python train.py --hidden_size=128 --hidden_act="reglu" --balance_loss=0.00294 --init_std_router=0.00837 --norm="layernorm" --tie_word_embeddings="early"
Below are experts of layer 9 (counted from 0) of a mixture-of-experts language model. Rows are named gate (a neuron's input weights, with its number), up (a neuron's input weights, with its number) and show model dimensions 0-127. Each number is 128 + 32 x the weight over its row's rms, rounded and kept within 0 to 255. Numbers have three digits each.
Before each expert's rows: a language model's description of what the expert responds to. This comes from a sample of Wikipedia text that the model never trained on.

# expert 56
It responds to: A lone capital letter starting a place, name or title word, mostly L, P, V, N, R, as in Lake, List, Las Vegas, Ottawa.
gate3:165156098127164119078120086127111207113113132153106140099178131121177147163101096105117130124096156106092150126101177133075117170127129155091161111116161146095139115152139125059150156190152132148114124131131083141150152120100164117116096131153103114125042147120099131197168090077127070149100103213187118145125205154123201087112130107077094117131139165122084127164153141106086153185102
up3:134176141145148090174115081085133150072139139159069126088137114102157114137135104146110091149127123142107163086165145088134098165166132166138121139112142152151123138194149152081113184138190171143118212116101125124146188132101079131109076104163078145138157158102122099151118127113084170108121073161141046156147188137142148078097126125183109142097154113091117085211123088113115137150197

# expert 22
It responds to: Word endings like -ly, -ely, -es and short linking words inside hyphenated names, e.g. formally, overly, Ille-et-Vilaine, editor-in-chief.
gate3:107166086215112163161145236128128103124135151171104108133054150113120106137119091204076134146123090120085077097136156099151111098137105141131135094096082116073139078084126146113123100101139059129119091137117138154104109053149098148146131171160134161151138127127071174118064132150118170099106104170164135125133139132095212170113125155160144109153132140136129104089088156124100157125168
up3:071117072154096125160151177108142153053117132092195094112136142103120107131111136135095112073075118194152102168148140159166132123169203138134162090171146069133136150205149126097131110085149164132100150086139142099076088121156130140134151126120076136132208163121146108110127093143116145110145131115119128126111174117114129103123136115073136086148174140135108168110183192114195069062115

# expert 34
It responds to: Capital initials and letter pieces of Spanish, Portuguese, Slavic and other foreign names, often in sports tables, e.g. Vélez Sársfield, Víctor.
gate0:138155139116130091127155150147181113092146090142172122094164096162140108114144138168129131208164147120212196173101139110149165038136091112128161144130121110119112130129118114041123128167159136084108121112116131134166072079122143102209121150130131195129115146114061113162101090157135059124129179118085085121058124096117098140114146132108128107135093099110128172132098169158113112061133
up0:099123125131153175145092087108123139176135189194125081163112194101185079106101136129120136107115159091140042083170137135103114182070133105107124117077186112153129113139154100149099152096134102190113083157086144102121139152222122173064136103140076081128138115112104184103158131138142092148163134161133128129136084128099082124109149102156143148121108162160096105143172111055121147105142

# expert 38
It responds to: Last pieces of surnames or names before was, 's or a comma, like Frost, Ruiz, Maz-zei, plus sentence-initial He and She.
gate0:124163092132173125114123139041116177129140123146117112158128066101165140058127208114117126129174058134118091144122147119086130082155093071115141121081129118062141186097161182110112148175170189127123148183115073124090116142122170166105090105147120112100098114120165166162108124124124108130095105126153143122132134124082109165098074156107127203128144158173094146103118164118082195157094
up0:132138177155104136155192151213120149126203132165167154100104137131113088181122089113134152112065167114109144128146110110159125127105112191124101120144142109117144064177175095161177070084121105144164148134131162099102138136127073121104117174090155152154193180139090120060118106081137122123131150131096070100148162121090164167146153120124147091151088090081128073099145110170080079149123

# expert 39
It responds to: Fragments inside proper names and foreign words after an initial capital like M or R, as in M-od-ena, R-od-rígue, M-un-icipal.
gate2:140181146167125128088101119198088148085131157112159148154155103154134141159149103124135056122132062123149174109146142202162118068132141131121127104120123081095154151120171105116116169175107132147075116168122125141133159079112114141156175149112130118146172123132098118150114161112075035107149123191125188061027130121129119163130141181106118125079130113172084142100118152143118187095099
up2:100122149122123170127137095126152104092097100130132168170164141160145114138136128094068203125166104151147199128102137205145099127168149135037177114191255141165140164136101152132141078122116133139121124092157140095144128161210111107093144140090125148102099106129093133170126115120097115132132132086093115092111123152115073165093104138133134143130158093130138063065107124103151152142135

# expert 50
It responds to: Ending pieces of job and office words such as actor, host, director, Winner, Republican, electors, and by in Succeeded by.
gate3:125204180129141136148096093137143159203094115154125126111152141110157098148168151115059130170116104096128078146062161188145146168131120135086160130190137134106127188141129148158169174131137120123122147191139098073126169120102117136135120080088133121088061114133163160120155066128147144115127120122111112089072066137083161064098171166070146143141129138150100159104055145113071118147127
up3:121086184158101124124197123147143082115145111091156152111121144123110146115135080176161122071115148210120169165167096020125105123119145084124111106080115161169118108118130132163049092119169125076143148099158170154121056161134145115124123167134195161133154109129068119150122147130121132156102153145130119175163126133179127149130078095134064158130167152044165139142164144127146110115146

# expert 47
It responds to: Line breaks, dashes starting infobox or list lines, and table pipes in structured entries, such as "- Genre:", "| 1975 |".
gate0:085177145131166124138112081105148156159135184116101113164116104097103173106076122166169137132148150101113137131074142083140123091133113159127108156136129118120030122120103143090132129117136109066173104177255051132100122127127182140118114140134179119159090118157067141105110106136156125177125135100126130134154176120164126163126115108141107198113163167128124204153112170093140171175126
up0:062181190109166114123138101124059170112122120144144110128140142140107106106159121192110132168106113094130169166135140089095155171156112131190108137087130139146141119066054130159187167056148112089133135128113084130097165115118094144158156120136192118166093161124076166131097083138123176123102177137039114103178177147106101171098140136142118174125163164136082166151104124165094116106126

# expert 57
It responds to: Prepositions through, between, into, over, and word-opening stems like ab-, ret-, cont-, app-ro, especially "flows through" in geography descriptions.
gate0:155214103190147134149097195115155141131104149123120105069142062167136165075139133123128127116150116085162098133110140119168148133161142120139098135076095141117140095155104202130092125142137125104141149126091085087117122114171127128153117177168127117042172109131155087190092231120115129120119094178120088173075141126111162142149135141146168181116149046115107088126164125137145099097144
up0:159133165154137162140133144125126053111184149145151135081151065136132162132147188151135183138146154140137160129134069160111150165113134126058150145100184130117147105156131165166074157118097147102149066184133095150137077151114106126110096106068148126100140129114093131115150102089107125176124144164150159106159128093075147166114122124008078166149161153097077115199149112098093096154116

# expert 58
It responds to: Capital letters O, E, S, U, A starting sentences, headings or names, especially "On" opening a date sentence after a line break.
gate0:167138126145107065112118174115139127114089126142107156135099107153191169135138135172131185090135175096139119088182065108092122162102124135126113053136135196151102175134089113160130130116095076050137135120152074156194125134135148134201071169125230165136107120129126105121132123128095127207129105149143178116151115123127103146143122199166132110063135103098103149107102140155123105138135
up0:102129186114177188176164163121136147113140156139169127090118138147098134158157093159123064151171119111088166108119192136151169180145137150087065192106124050134159153144114140109069156132101136123096103145120197079109096150175083129083132075090095085049118088123136142133071132150106100134140127122113083122144111098109111148053089113126133133138192151090154159146142102132149088129143

# expert 35
It responds to: Plural and suffix endings on nouns, mainly s and es, also ions, ations, ents, ers, as in books, bylaws, comments.
gate0:114143137180132150094124128129082074165160120111109098124107129137140132066109133143140076134157058103061133149145127116145107081163133165098144094208108113133141105112155109207169094092046105102138128177142068084147166143149178084131112193153061133172195129134181152116088066140158091110098153126119137171139196127096159120121132132113125115144123127142131114160150135145163126064104
up0:123133151099224152110172157113179135142146146133050127101106129155179112097116112098105129160128057079096119064114129110167131166123081122144126151135131064151162127112134119109133131136129055126124122153183087105121161112076116154054135141129124151107119105123122131127142135159079193167144147109105125142141110144116155191100154107123123162207157124163092093084139088192158088056073

# expert 36
It responds to: Second syllables following an initial c or d piece, e.g. c-ig-arette, C-art-oon, cr-is-is, de-b-t, dis-ease.
gate0:120134161141143097130145160115130175062156147098107069139180097125110102026147058134114162094094131112099140173113138096115143092130103124096170125101133136138136059115129101154174149110134076199109163140118134135094143117172183149105141144116139135069171120019103129103117143149129146108157107120104087158154094176125122154138089111145127189137124088155136102142143156128142200042113
up0:066100138153149135053121153113147088188121120114137121101125123148137138142098125127164095207114108138164140143042123184134085157154172153144108100066162137189155171166125166122098090115128141071147126100179170114166155143170123110164100178100125113125111094127187172165136064176131147137094103101151124122074091123175129104130132144159135137145095150159086113169064157114093091064114

# expert 53
It responds to: Digit tokens in years, ages, percentages and statistics, such as 19 in 1911, 20 in 2009, 65 in "aged 65".
gate1:108103144141137096091129089089161178098160154135150132108139174080073076183127124109050185100145096140113144128145142162119148073136134146062148138146110172045168123138119052153208133072152156119129164145111111127119116092166106090149092164123127127187148115109099101109176138160110121084127163156104116121135180093134165075151117108156132144102149134147106134046183104095104179126149
up1:109095161128153094079130082081154163064199159164135143136156175071061085159130129135062149090126127124108149147144145178151127063132110153090178124129128146071132135139149072159206141051178124108127150146080100119125111103166105097136140164125120128193164094127113090128152128140090106083151150159087094092151162125137146078148119122170128137113126149157093149063169136102127185118124

# expert 46
It responds to: Word pieces right after a capital initial, especially after A, as in Azerbaijan, Afraid, Abdul, Union Pacific.
gate0:122150158105059161102121178133096168142137123131113119133158075094105134164132154155150152095107121091110145099157159146149099150104144107055170089083087103099143144099146119143083150117095099195117130136164104154063151132210154124139109094114078125083116147143188081122184104014103109091061103154150139150134140129090187119135147136145105126188110123156063151141121084153130132151108
up0:086077137118137102115128045122159111136081128105171124111136116147087119108091114118113107160115078120155120178065176091105163078140102134144113197126100133142087117167149131168209146136161224082113072098135141127156133127088130135114186191100139139161175161142085150197105105186118151106130161104112154126130161121116097127154076104162172121059145141130135111121132161182121087147145

# expert 32
It responds to: Final suffix pieces of nouns, often in infobox fields before a colon, like Service years, High school, service, result, efficiency.
gate0:094115189156115113132101102149123125145106061145124116139084150106109126141154142151170148127128093129100089144123178166154091091157134151130169130102129103131171122162129082146134164153060159124162085103112158174119137084161184158136078116053111113192127149112161082128110106147107082113101169138182090177123149116182128197163147197125153146116129148115101128091161140054059168160197
up0:143095052134136135091126151076160101122138185139149179085184112122175142108089134138154116101134159102133162096130076105128160139102144098123149125113079116156073093076133196150117114136189111114144158106149056113131108159116109103113166157171170137078116129139055189159112064110133185128073086127145144102149128099125170084165126064105125134133152153097130153174145112152158114143042

# expert 26
It responds to: Digits of years and ages, especially after 19 or 20, in birth dates, tables and histories, like born 1974, 2024, age 36.
gate0:183129175140126111126125152177085131188110065155121106083164103116150142088152146183119131098152115134137134103113198090138152108206092114103112142157178098100058120183112112148120161104109168119109141110134131112140123183153120133130094134120079141118120120133108181100136112108065093136159119139135083139147173198126114170070111091122161136110124108121178243110146095073099147163074
up0:087104124082107135167159104114122167135161131094126130154168095144116130202040139077119091097103124115095042077146165137094151144123127162132158127180128111123051096143087126088163122144159172157149112157085114128114102119152109188113093195159107148153144101085138121126066093127167130090122112177170079159150149151150113131176071077123173177096115083184120124116102102122132105157114